Weights of a small mixture-of-experts language model, trained from scratch on English Wikipedia: 40 experts in each of 11 layers.
Below are experts of layer 4 (counted from 0) of a mixture-of-experts language model. Rows are named router (the router's row for the expert), up (a neuron's input weights, with its number) and show model dimensions 160-239. Each number is 500 + 40 x the weight over its row's rms, rounded and kept within 0 to 999. Numbers have three digits each.
After each expert's rows: a language model's description of what the expert responds to. This comes from a sample of Wikipedia text that the model never trained on.

# expert 37
router:462596508427584499519524482465534484441489541512479485513412408586427481512427542492522541493522443461502481482441485535464543437479502479517430522535464445527498415488513505471456499531516561460461491478503499482508440489544498531444489492
up0:476556489538555556485512567429462532470625552400580446477486454538465481499519510482478517522490440524506502472479440527461485465497480419473481477507565469502443425471489474510531516495464606445492496574565456516453465501510483486486515494
up1:609545456423523461495436578495528527489486523470480437463496536531509468501461504539505491548541517455473445514477496551457481507483503461449446590493448484486505472409499450535563513575530482513509515495466524506430537498449447576474465497
up2:496466529453464496475478462538569462496449546496539453508496451524457547516488445525505544504543540510460459434511463533479490489475561455562531507512503445502524477523452443458489512509518465551516451498525489488454465542494535539473495473
up3:480594469457504494540484459479517454452451485520517489532512469517452489583479485515468470495549467464479385499410582482497542549500498521536544496538464516491485500446589433553559464593551496522513574455424470478499509517426475490459487516
up4:538493529450459515531494511486440568454545474511489519446540476522546512543432510485529556559450474480497513465414486517526562440533521453497555473493495475495518429516453492510467526481480538545537543520497506438531517487497445540550470499
up5:431462505523465479532492511464509500456473475512514535530504392528535524486464528490566471484574507423502525455501487504418551534581511515520447452545518551530551434492489428537573458435540555518518501471467486469502483505540534497492516504
It responds to: Non-ASCII byte pieces

# expert 17
router:511513456428496492469482458523532437503576549400559529572478516543509469488482553396529479546509535470525494507518545541531481542474477475460443542516491517505475445538454478481421537543484570501467467573553485483524484522541510495507518536
up0:502506490472475475563459507497484451496509438487516477496508575524390475401525479454429500539454489532527597450544538470516543552538492493540514526527466525446449474511494479493472499444474556497505432441551558513533505460544550608430524558
up1:486505462455536499502516519488534523465545489422564457478500433513446586532547502439446489517503501473499481475473513473523508481480481525495479521500527519474512459503470457524500467536470501456561453602515498467593489478561469533458593564
up2:410468504455519480467528428421527504487515518524517507498450476475483536504442514643470532468503432460501463488524458516536507530518439480469504503435537448521474544513475551442520517527535485430574492443473487473509500558532483473473462468
up3:579495545460466548434507514570525511477500487490521438528397473450490552472433515423392477510503550522467550514529549533590480485545460404495498513455468492511537508545502463509539523511476488520502511502537541472429498486470528489511444526
up4:536493511562412562528481399471446487475518575514580493495528494495598525559508500428422488550503506485546500604497482474521471479506547475486488548534502495529442498491471481511580478487446414536484494495456542481548508469518511475515475531
up5:492531486527526525521497457563540479542460525524546500544451455517553470519460537476478513515495500499524531497544519538601524463590486537439529468482484489500467536534475516482494529508502521512483455458475436504516468527511475488431492503
It responds to: Initial capital letters

# expert 28
router:521488581453498458514463426553516491464445460537576465472485436513572516440516536515492553556546476476524511512542398468529422486472474474492445536533537439524462510586504478432435525463500519570515475500507496505584433606508508431558442545
up0:458471513492449553495517449546442515469568502488639532490557480513498518442547523452484438564578482494433449535515480425456484514512455583426499504519531484493551485492482515480468535476486474520568531545519486490551410547516498545532541473
up1:494501460457512524479484426547487513527490511486509472451444480422421462564536542538469498485489494488468499471484442499501494523479496509525491476536517521489589435619463556511460508438501500485523471536539580474499442504580494611516550512
up2:531521502431540487523426530459437457506536507502455527460480590505506515464504452467555490506446424490468520527438500452486493568427506498465469444490560490495579590464480466514423432470509482547500540465588488496515504525422532527488540507
up3:456555492505415521561543487555524509487435459516490430525478450513546518469567454517485547535497515513537501534529486562465457457517525530444504518512502489498451502468504490453504502539485453563478501503501518510543494506459527413520532533
up4:484491533569437525499493504516534409484579526498489499481556546538461496521538479445526549466491536545582498521458476462501494454436581483483447549498490464522458545501502496476489526491526534484408496512459489503575537547401510457462503553
up5:581480537533485543473502524462465498444482501522476505447489516499529465504481498419543578418494451498502438417517511450462494539556477516495520521503510485519518480523508497503567529553485515432403459499475484444493461514457496481387522432
It responds to: Foreign name middles

# expert 34
router:399470549439577370483440484464504484497449562485501518494454470519488516529522484480462509527468478489549494473506524519502448529432550495454470548553486458505550530515544495476492519569482535480543511529549475509484483518550617484605535524
up0:426517507456540444432538511444399553436408490479481501461464433563461493523550525552531515437524544521513529471554453561514516499459516523369401489573437479514545528575492575539519507620490521554588480522518514509477488487457477493429468527
up1:499538562441593515564516468546553429477498456540505603470496539522508516503475460519522563510506425467522415443405577550541493544521516446494466496536509497517542474546565450426497524489497465487522483493481479503502470502514553454475550464
up2:517478491486473522471466518446592480478553535517494498474513502528539583482498478517509521488506504467472499465517495578509482558572559456468526463548541536452510547480486482508482462496467456512563498483517550497474488542556589544493535574
up3:534469503439470480534450476531549447479518523462499494491490501458527549537476570484521475514508503428503477482525538508498483485531545451527509470474477452453467518513492420456524485589532520568486516468459494533536504436543524523519491507
up4:532475487411498478497525482506558469477499538449516464533506553490503481473519494509495506395465503468418471425517494581594505519487520529421493548542489516576548526538499503501471478516496589457501481495424489472513444463541541423399513483
up5:521517397471422438438560496541495454555457500448533514490496470479491447492489500482492504493529547482462485487543470538444485603489530551473501617497472478542498536476486463519524447406444549467531401577546568506453498512443539411404534540
It responds to: Name middles and coordinates

# expert 3
router:486518544417414465404497456509518457468502529466487505470481508515512497456476544437531616557559549450496477479499512516527429468475538496450490504531468483518540456537572468544528530589571472531490519534499454477483453515516454545486533518
up0:523495509445411407506493540509523473503501481495503446475484559461571523443477481557518479542535453437499512475545506508514456550487501489464478490526487448530481471507496455470558460538453462474483553462502528511461556502466488534519478490
up1:505476433395531479493517477495561543482502525491489491475481527496544489496487523480488527416432536516492523505442514581556477586546499496479554477534577519624465478468529528488468486474556499541614543469552516512472391485575472494509494465
up2:534486399454424445551458448469560491504469414561501433497507466475517476587485566549533549491492498484487542484570533502498578405493488485464440458516504454480514506538470493492462444500532480534484482507496495507498432495522531499492583478
up3:485511506556500380475400531462485435452461460490559443452524420522557421527459540560483583523551482565534455549409463519504462434495504457401538484492483489544472497532523469467510464577551510591489458465455497467436525548509526545465475501
up4:519545472466491528494476421456432495530526477501525490562404467502493462438536471447506541493494409481485493475488479456437428501479547517521523492484495444542546491482427431520525492516579457537473495485453550479512494515528465475461508461
up5:505523476538444550473491456486537498466532485533486486548485462511481568520514498524499602417486355445491461528456455449490536466476483535442486522540436492464480470549497460510538493553578564512466426518515476518476471506472396516428499559
It responds to: Sentence-ending periods

# expert 21
router:465518501477565482471477427499486478485515511448565482585511441513483489501449540461407531551501537447613447474474470515508509528463530427461473568523472442495542511611479479437519530510511514497495457554524467545558484536530453538542472501
up0:456487496467420453499540452486576417489492535426535477417457565444477562448493464520422446479513545467585448475444468512452517450490481515519555543473356486555486539492473574453517480568505477538475533521581535492489478542562511554461500486
up1:532487518492503557460459472513482493527506523541464520555485490508446571568487460506468524496442521476523454537504477494476453375475531562455510499523489528482454455544409501597593449500453501533489538492434485520408452514519481510463495507
up2:479538488522436500513556466488499500468461542478607500532532452521477577515496487494513494485467495513591547488488459485515466627483511487504553497486470489524533457465508531438521617450525431489534550498569534448514501513467526493529469511
up3:533525489463524545431518579444404535490533524463519507555504463492493538420490496519520526485457491493565466459449534502477444481532535429460534529518498525531524462439492509471475490537470486500488497408496550470431500560466499428495509568
up4:517534473455492527503520486475482488513483514544559516514500468503470571532442478518400527501479499527529546420485561558540520478494482477414538477534504507514542440516458483389531458462505454537468542480496447528469501556562419467498487481
up5:566499544473503520500474430544458506512475529467443541537554516480463476558478521567515480499464454504435526480449459486478485501501530516533465494505516506527484443467541475545441492605463498435507441452445470457478519477506555430509449509
It responds to: Digits and numbers

# expert 2
router:487561443495499502463418506483549460473516505522505581550427489510451503504511526491428520481537488442552456522400470470508513497479479482481417495624407461555481504496556492443483493512530502572549495452552504509540460509555455494454564491
up0:500511574452458539431456473420451471540461433556548505475477557483445458420484538496491505498503481516522557477482463473493462519527497498460504575510542535519480495525469443384409472477466540484520558566482601460501514494499460498445449509
up1:491507506518466517560526445528524496388498477443504478566483513533630432495483553475508445498427489474506487553501453517491488485494510488553507483528543507521549497445566421473526481477565519488519547562500528482543485487573486487467546467
up2:542486498480451513510452490477493515509504480556507470509488487482508451542506442434410539487481441501561507536485525464478495481460495537433484516531528435479475519466519480492481485506510443537515540440492472523504512502475510445470506585
up3:407492463497556518489560614546386491508498461552511538494534448450397539456459488536429510531548505449512543518450513454511441521502484486465447509476402522613516489518504519559476606454480535433421503465458534510453477516504440527505562498
up4:448521403505526527522548563506506552517484421542558500474490527484448522509556503413442514476537436515529508484457548439447507455515506480479533478514526497524523513501550538477448467466478504550512491443653445459479534496551547496515505478
up5:443488495496472506537473491536486527473509459527475474543454485517489457540502488519421448551530463523486478463454507562537542514494476482532539455494544328548522506596497541412483488532515577472470425510578499497508480494528468419507515489
It responds to: Line breaks and section markup

# expert 6
router:499549526525451465486484500480539502454453485497497508560507476493526469523435537450451533500473480457488473481480513475574441537433483516439439522539458393547517472493517541443503552515545459445511534493582472469563507488488483574518487528
up0:555492562537634527533490554484504506459476441481507536472531512503480556481487477457544541465478554467493525443416525529442426436496521497506470561516533486543498523535454493427452469587442539473530512480526560417476513508527442512565520488
up1:486491471520461494499407468533582468517510461428461485549509524509470525480489495556464481507449465461554500471473477530487467503510516516502511591504455455550511458484582550516500497447436520416525505450556522471536492482435564554470508520
up2:495582495533537495434523612438493543499528437524555454581491521498496585520487474482494476457567476494490454464466549487510460559408480493524475499474445471529524548543395549580579503495489548527477511445551431542516425496505459540514544470
up3:458491469511528503545487515494522461420567561499540463496531550528485518553566475553469526450436449540528485424450464530441457499500499492510520549440498394578401516468507510523450504548560602449506543472503500514547509493466534506550469499
up4:487487553472489502508484513489514522557495464541503549556404527518497462512459516504502534538550480484514514459491538495544508477525481495408555495573538477497537488475554439487457523515486505458514497501507456468476523501478484493499511487
up5:473489522526572577554498531494533461503502474540468466536461532481502433451515508516474480438470529507497505451471486467533469436483468469521547503511428475544479529430486538539526540525497513476503475433531502448469467498532422493483539509
It responds to: Dates and open parentheses

# expert 19
router:478596532475506496517485516506524518486425514440522535541442479511531434512406528476421486525518482476561478462492481484499509500514587476470483543507469490536408493496493475497496481566536464568457487482510466389487517545558544481512427603
up0:517502579513611524543490516492453492511410506546494466536508485431490509524527464467442527493471539544569488526543407538463526535522525510507496458480486498442583446456519517499566493503444463565525516515436509483574486470533516607494509513
up1:554473542499476499509511447527515493506436547486465512493477491533535559530538542552518502477559554468502522537497499423515565481480424499460496460494494504448437559472425588380493500529430482522499490490526529475509471506492505534512492391
up2:423572538541545546560588515499475530410452483452402510542554426520559525549485479468534526449536470448534460450543530503520468537434571520512497527471535491520602508494506519527529522526508502523535505432464478574603476492488477496448484444
up3:481444457479591532520531449499523480528440447485468551524424474477465500444503487511508491508523577514481508501531576461511398461456427505490504564516517498507515513430546486556452490542519530579567463471472488467554491514476523549444497525
up4:565440538492545506449514506518478510435525481464491552483474501521514510481508437530521504500501543465510488537485381418509390497537451495543488478496455531526510475561435508451425554575489411547527476584580547449483502587467480565431468505
up5:499499557467440560557546485518493500420507508527511506429479547513533465485513496527529478491488487489401487471497510434570510487483570471528498507497459485537516514479460497499554509541509466544563594548538534466496442506582510549563422566
It responds to: Institution and role nouns

# expert 33
router:468476494534573523522514581466489508515508517483547498548527396512489532480431556460464546485491467464479398528494479511558486490477501468535503551513436554556478491471585535517583581496573506496544505496469439476453488535529423451506506467
up0:473512504497481510516565484530478509524480438500561535490510437465538525500508574509532519461458536514480517438401497479530457516513518428504391546483473458530547526527513455451531515470503518559492496512552453527490527509577494503512543521
up1:468531428485554561496519528463410441493462533449521457510481516477496553510556495452433522446482540399519478611491538407447500502519524568492454618473519421554565462452503560494484581529442526470423558521532516478497492516549420514520509551
up2:473493507520509546514517490462471492522508554509377553490457503522465470464478558481553461465471463469552437434468562538473445586468538487521522465495503464539502479485530464519512456498493493482553448526505492485494462451519467520510578469
up3:542466503531486511515455522547515517591457509445589514519560480541430522443493486567568546549484517543491497455486432498493519444501459524540457588506539510505479467514531555514497492503537525467503469480484516539469504450468560460463524539
up4:489469487535553421479509511503435524547495474523545545523425532502496499504497509504505511438484521532476414411490512465514443540452483511528505484516528496515470480464511513479486562534495463519445439552517592532560532498502464459473521460
up5:447497550469386514512536526551505431485523452489493546507466446518444522493478477470558467441436580476451437466422541483517533533464620494492473529533436515553503531499451507489488534497527490399572488442519499481406441477479480549546457512
It responds to: Infobox field separators

# expert 8
router:533527508429448418475484437551463484458514504523492600502486500495534484489484525530525527572462523501460425406502491490540497573477528457500469523542483465490491504485455519472459561545540423542511487575473443422535476541534416479488525529
up0:533519520525460514483433457521536512434519459448422510447513516546566451485486523559526478503512472517483476422470467528460503537436533512589493549475475477473580484523438394532446524467499471531555475506480519455620496484500490477481483506
up1:479499482527461438482502444606599502457479459535539481497470497553492468494503457503558495539485488452481502503522484469437459464498459502514512458538513542517432472531550528527489500465521502514455479468562444467501504485504500606486408519
up2:487481522503562471591483491558479450462457482402498520569594495481435510516486520506478517562525491514443495397512496541515579586507551471512483504541539453526504578500422490446444493429482453458533462493549480494606534536449502432568425547
up3:487497499476517558486512480480442517545480515549491546469442507539441501613465478532503500520525514532524487481484575500510420537479451498454505457574471429515521537467514500529591515520548467508507482447403454478567453535591449483526456535
up4:498536454533416451513577492529502443488544395454462482508508580510510442502507443479528470515525507536460461468464567470580527570405514537418515515485549413510555505496527432510469498470508460534519528512516497505488541492504458510527474546
up5:458532610494487469521565511534513579422479499411485474539454507531511556473510461507486529502518548480482507437502447509530427572438590505514487468554473511518500486498442400462519496558508490579523498491585533553527492551492527492545466527
It responds to: Ordinals, units, rounds

# expert 36
router:487527542491476475437443545493556405486499461564509471542503488596457430476493527464381532546533510514576500483488546443591533461480548447505513541533475488470491485496553481485493512469510543537493488590526506471545479495496516535438503495
up0:569503484510475482552443591504563515453558457448504481535451422519529512559509506467519510427510573483502459568504470544505520486531498509505488575545484487470486531465467417496524481482565501484486387498512518399385581502472475480472483517
up1:537517510481524372509483541490548463440497596529527548498453509454534468554470513500520531491470496497539511471484554516573504463425531514468476480504574487517483448483503600566481417497511489588458472486420559420554455476528468487436528467
up2:551551435554453465538573518432462489515537550501450525482480504600500478498496514491505489506516544473553544431383468489521505628489496525542470491508477493480508518516509528518483449433476485500582423437537575480506476475483438482406467520
up3:513510525474548560546499412493499436497546523553536511520469442599409462538468510512514528519498563555539521450545489479525491561538445525516456523529469521550525471513515514524507503457509463544381462490444546474497496516557534452510533493
up4:524487518453445459452464510494498496556406463468550582480471501471478440494455502515502463501517505564504479464590529428537496434505490496458556477580513492492469499515565399492485500499533509464433493432456472415515501504572533485489470570
up5:408489515479485482508492464484579500473465526472502520533560446506517535433534518491456526504500527525576505509512496507523426509479526509394459506508536500482486482413527473482456496497529435501597577618628473500442476515544489553478425506
It responds to: Word-final suffixes

# expert 39
router:517575468472457461508473439497556517473542489520571483525463523515526522508465583483510494565488466445529533481505517452540450503506564419492450463554496481590518474506505460523528485503585493468576496516455505515515433525517520595509565511
up0:503456481519513515474439489485528491504492423498432512520533447513504449467475516474560531454531518531496485400406499474476512513455484497429447465567487504509483436557444536439420469554520504496487509483561458466490512514480469555467516518
up1:539515497516530486478485445491535554469499500503393572486532457470518594519503455534530481532526525425495505519448524499494490538506457413497515493548479464509491426504480583492571480543461465584497429510478484485547482490454392468511515506
up2:501449495457476501521536445495534542510497557476475541553482474487428508497362548570516606525485415465444513466427512457497558484512523498519493506513405561538522516478525471510514471576499481472499506501512553542498533543479578510483497510
up3:469574494517566501419507497519535475487507568520632492490501437454505432534500502493524496531473502534481551503533499456406444533513498461499510478468475450534385395493494491486455500517515552489495454413554522483493415512504559579496500480
up4:520516491542478465479479451522551499488487483615488497498426532492473511448551512523512503471542560502529552473547509548461484550516495435491518491509519518436498495488446419488459505518524496561502556458500491447505564532498488485459572478
up5:445539473482478468488481536451521471520517487465504484539508520495516430517543540396531497628559455516500542444491497479520430603422526489512427485456463464490511496516457445484499519500458530494517470502569519466540527506490542529533504476
It responds to: Table cell pipes

# expert 27
router:519532484497574471419507485495535519458519499550553505490513461511470559445491491440507542530442490430538427473490530463484414550460534466505424458560498474480486473539520542434482506512530499543477545459551596481585447512462545542571464495
up0:495455490501484480407497532465567549454542527506507471481517470507611508504498500465507532460499552493507426472499508462431497562455512424527571498519497557482529444561503546499562481481506515582476511537524609518549438499484501529500457479
up1:478528485485474558508506432482519522461505508541535470468472497570482563508530494530487475449446490483570541498494515476540525575517538463499383521463479494505461519533582434407511553517479490454488537509494489501491512506503400498524508474
up2:571541543559506486501483484502471521528474435508480454476532495485523473411500483522478522465525505489587486481549462471476444518431471462482540492532529495512485442578485561465489460571542492512497557496529522456542506459452538459508560508
up3:470550510466458536418489544477554498485554453488523515542493520507565511495518463472484503492461450507464469548541548474513456438456462496472522527503565470498529496439514545503466481535518482641477543472489498465487414475521541537447478497
up4:499509523518509451535511522457454397418487506533514534472531518512509568519512516407453534543442531504522530607435570460524551529489497448446470513495476513482437494437515618470553516499522439443533530480549488420576478536465502520529454479
up5:518508507427547506487520455475512497511501528506536478472488514491463450506436499457461545436499476432432496502523589477500463557508562503470457506525511491583520485460564502450486523496517491507472535478553479474515507601531492475494487544
It responds to: Commas in place names

# expert 18
router:482569497505530473361507517475526515443490515509542451492476459539504436550502520448481543508524579469550437516513509440488444532526475413490451549528471485518437461527553453506501478492589565463501408481477482487505428488508512444557578564
up0:490505477459480476515519601483582466535552458477520503533486485469445446572508475484494473494460498538516482544480519458536540489501524510596527526482481566443551517518451544550398493521426550478537459484487551478476521532501587500535504468
up1:443472395477531473464499532493491520472503559451495495504530324563505499442486470518441518465424444468424417478545500543536469555479452526519480519521484474524498511572452456454584524508558512510538579480554469516509457481461437482516523456
up2:549496472495492539495509572509541508495490529472500521512497477538434645535461458491499511559501634478468586494464439494559520586515485513540494467555587505458585534540512495507520479457476430514467492494449523513466406465538518542525426482
up3:519492525515494455462505452530526492472483502519551470528474442542511542463513541529534494534567451498496526513527475446517479448535498456578478538513517466556486472503495523569522444495469506408553477521414536457490378477483550502483571484
up4:428513431523460542441480510483491506499466420521532445528470499449514476432489516459431445573570482497560492477517454442495480582505504434553495481510569569504535457448502523539454482516482488557555510501488537414495396459555482509457507538
up5:532524486511524481585513518497492464500514489543519554509422464525548502534527500476483484482539471498489437487495433550566478472515480467499614508516548490608426484552484515515542476524540435498411481487637426442521497481573525566548447503
It responds to: Prepositions and verb endings

# expert 11
router:437522554501499500446439511544501527489480510529481484535518448541504453512457492445420538519507521499460469567454504430522505452553494472505471485560505490474527458490516395363562481472591580466512523500585512519558479503526474529568469508
up0:450510499491491495506546544525527506508534520484526433560489521554470425505534499430460452499478535566523503476543517509537517502472539537498456489476542504494478372518506437468502505439540510480511501513583502495581484533510462461487469592
up1:472466512489451479506495485544460498474500461447522505561452544461514568520486525521423493534553529423505533542504437468437523453472453519516448504487502548513578510551477467493484550499567513554505525477501505516511528502508550543502519504
up2:586524492476462539511501442535508508485546520568500472497496531506446443527469560421468517558540509515485425518474443492546497534469486519504419458510486479507525485440467444542509453454464443510505544524553502491493501526498440539464477440
up3:447440458492499535475563441523498429550463411445516538493470468475535441572497482531518530507522560540523494521461464468495524597458483496544509518524489467550509452524458494394532475476515497508506528448526556491510514525482595476493464537
up4:501478458480508531513446543514513484472505524534523492495482541568590521459477467516478548473485570496532537576496545554532497477483605461476443528461493432537481563534482423458521450465506490576531467453482552480481504487519494501445491432
up5:512503507485401525492501566532503583537512491484543508526518546469520437569500535502424434528478552555571464487516563472548526525544596423471502466476541497483540550490466459413496456508589466459472489533497589496534526484506462506498465491
It responds to: Mid-word suffix pieces

# expert 1
router:479573499510538473411475459542512518480512535496567498497451506503519480541504519476471494496470487463503471477509489441487475454455506493423455523515422474530414527505468419527419516490524523496549404504474485530548435523503493523500607507
up0:538557584501497507502475528547492536524524487555530601506467505542521489553504521509508536495536531530490480557443524525565627525501537507447539496478457542494534516479515499509458544498507519530485464544455403505497482489436506520508571474
up1:475464526518493521458499545522550511496445558495461533499466465458461564485491518531570513483493528469406441529486533452487381494496577514533404574496534478540507478518441516497594451459494498517441540579484596515539473492523528524503489504
up2:584507449510469492527452441434568457444581517549591528473497538558479552543526467531500582529564491471481509523534494448471508526489434475449414460508450459483509523444481445509489493465552475626501511481539445434389495526448588457429498499
up3:586610544523436525577526386492565573498463550509593434491485524471479530526445445524495542485522619454575518542518458490483535544544450488413418481506463488531508467444498458453516448485446494477474466472505478480495472498499487512523507516
up4:510487521485507485486493472531455369460548521546459573508510471537463547450485505530475495497438490486505422535461526487541496614472531524479421500454523509570437510497489420475561443549501455559462484499517573475414500508520555447457431480
up5:545496480489519544507450478500456448462484502417500509542506516493523510508416514459438513412506519504579533532538451495466505481514455481494522486483555531560483491485537476488472420551496443587511507513500515492448539519535496453536504549
It responds to: Verbs, adverbs, conjunctions

# expert 35
router:554544472423526474493509501452444559443530454520523539503438496517455522547482568484530589488503490462523464503502494471493496518470563463411450514505517455490597433524457517568543493498525483602496496505468524481524472527496451425449547513
up0:504537522531558517470545514473483572483541514516510493493478495585463485507538540461524588504475459529562548587500414512521540563494450494474464470528519486549507540530427542477536456466510511579464503542479514409504524525607527495503473548
up1:532481411472568474511445484456497562405483581473530473450496498535493536509483478551470549522493500451526473470485464516515493618530547486477504465494498480466507532495493524532530505465488500539450486487486485420514485479522532496483541492
up2:574485504421403501437461523454478521465461525486503515485504433540426503503498483452497522509579482486489485460502509475554534507506467458461512491456506507508523474440486424504523557541526524527407521475578519454411505564427493534519515546
up3:508485530534473527536525487534485434460508525513544569451491490488447474494466486494526521524558474488548516439514474540500482552535490514461537551474499466499463443589499528480466510496454455532464525491475563507533518508439563409521588486
up4:536510476500459552514531454567447505476546533448482501518434469509604454515438442479567567515485408489488389358519526482614451441508461436495530424506521505527552511511503497487467546529519413505559499485504510550552518506561424456478543536
up5:545498486402517482500499474508531480523372535486477574470451535486494503493456522484506517484509488500483546590411541562483543484515509536479512484489488502531502447482531481566514467436524534538538455510489527472533480475482579521481559496
It responds to: Foreign-name inner syllables

# expert 29
router:479512479489489494459484514547572467485506436472538514461505509497502475542475499522512490520585503438518491465487508442569466473442487453495439503592465453509427482517528512551437506595535523512450461523493507522534472567597483556491480548
up0:450478481487432525515531481551517453533606518447546458456421476481558496493469463487477492509547510500483517514515507509586494529501448509513498491524421488524488494532496387483479519480489499531534371517545492484457484501526545573465457449
up1:510466469490470365419481542450402498483460456499457514456508464569466519507505511523442515461517499528509456453429530507501480523485547548616470448591521489502445556463469495452563467529481446505498545533523451551504546453473426544531477485
up2:487497477534437569500460496480489491445428592503487462510494550521540511584471507470491495522572459470495471458536475546489534468477458491548473529518424469496533521537472551510467584518460523425455514455518547473519477545569495530521522466
up3:460531505418416501547522413491487496558483427441523476579503506451482462575464541460479511493499438521487482482535474536544594543513494476474512498511468499558551437542547528519544454491574517555410452425470519474466517550505532526375507604
up4:508523503463464540462546515547491510519469434520541564562536487505502542485504462518484542570439519495540535502529396491521504504521505486461489512525423495535519447480476463528551553502449428451507516536485583561455551538515415436479512536
up5:524476515494507497513518541487478451470517556463482546462440537484547535512476460481543518482490450520505506554510530586479475588534479479476492537488525519515436545483509534548535513527523580498496489533559549496450520504521513402652482534
It responds to: Name-start letters

# expert 12
router:491571512516563479398492482488504415463534526532500556535446502496426477505534503501503568520556533491504425490515561487552500507483493452495504521559470415502429463539474514506491502515571525576451453518595463494483460476540497545457559521
up0:425479458473576536528547501527474481497510485525501572513488528525495480504443557508514458482555532522527454541396489484477572577521505556544588517538483571453477481534548503552486536458435531457526529535464450529558549478482536530507562537
up1:542473540488480483492491491477473486499497628493472614553493426456441503544533542531513575467516471501512528437536483505473483487449497510491525545548454538449546525503483488535380583574462475510453445440478428505523415497503526453511466544
up2:492494526506423512531482467516532530489501446415542537517506519567469547479494468513503468544506622482477472525545494442531537498539516502473478506536530567496439429452446460536485506503540456519444579458510498502389470547536542572522462496
up3:550496444520510566444522513511476547500499496474576537508458507562543581503530484499478581494482536465493554507491449494443532554425566591506463489457538361457614500507536475483454501395500539514464555454572501509520503485548599456495436496
up4:418568493492462502389459523558525538409494457489568479503537494495480490537503458560543490601499500481436468517475480465482450501450506511501536519515504399539502423601428469529580501511500578483382473487574537539452399504483460496514502472
up5:399516522527496525478483442526569506456551489473551535512578514536465561488472512489514475470581471506529496489536524452446497488435503473489442516460462432488473486436589565487501560471517555508475459538499457484537469497489596483457588474
It responds to: Clause-ending punctuation

# expert 23
router:489541451509480427516531523508543529412464405445531582506510499449478472524431540452477483533457534439535467538466473555525487552486518522503513561506479550622506421524502424512503562492558520487468413507472513521497459547522507483524498511
up0:499487492498516482516515484510440487476538548506415518533424478500572517501525533425484483479488437524598480511437529500430488525458467497532507525482534518500551534504509545520529476532443561459499517569565439554513483473564622488511515507
up1:484512514544554561520490494514520552465505501568550494504518456510543561606412590470544529497516515478584509512477502414480463460457485531557509467513521496560477434472490569555523475522462521455531512491458517511444459492512488454573471451
up2:477507543473487482551495469527484585450478483420498554476517453470489473555505468511489514433512542533454484571539445558446512500466529529530471533496523526560518472447534489432560483536525481523540484500547422526481483527457397514477484455
up3:557465509456447507561364479514525501473483526496553456544505435519549469549485557502531500491546488426449514441547432488506481548495511449451522446483560539474441428474425524453507543580517462491490507474490446523552464487500424510528492494
up4:498379511520447527499553606541542573509479439491572431509515522476452536496452500519511466540487518504511522428511503461518493455495513527486541538527469502486503542476508464407482559512473493507507544436517574543493495512595562462530536466
up5:533494470538535376483537554479508486473497498480458506522487451456435513524501612452470477437444454531496468475543511501586540544544445486452434578496521535555487481497493463460524553461516459542536574438476535485516526475551539526576447540
It responds to: Infobox field labels

# expert 4
router:472575517490484484550508477554466471457511503538475479600476469467510458528475558534442484597581569505551510518433439490464519479461504455462440559521457450566428516469496481526495484570509508565496442557500491518502486555570529542536489499
up0:519438513511508473507498498641507519544471478483424532516501531499502430530495548533545478430503499469512522475534478563580506574511509522510522555488493482557445469566425551468532497476475518554472532493518592489445500510509465556566521468
up1:528583536534437427553513556522513459468528553441529503552493565498469432457535492510511507427463564507495517443448513496493492567457568523460512532485488491583432499526530507531516469519494509471578485495541457546484494502443508479564510514
up2:529483447508504533485500439512472447536584466405473573546511474542469480525435498475482483529521507531559501448493546507464535621465486493441496488513525446550525512461513497486507521455467465552473555513436464552445491504467483461473510478
up3:455554536515530388540533469549455528521480454454534511565548476450507534529438492466517461529496509478525482475453414544495599633504451493469542488463469465558567508505484497518503540498440517468449481563477474496536514527462438471580460456
up4:541509461519467540471462562495450535516501565574517488552427557492527420511498488474520519552550500542526486535464529463485512602469480523477493534496489488499467491406428605522486462473511500579540447536520414529548470514518443506535437477
up5:543427445450487476487476538505493577400515493510543527549489430607502491494488616503490492533577514500493506485483476456446535459556523483481534458523534499470477511489471459455500483492454527559482522574473526475527471497537467528490516496
It responds to: Music and film terms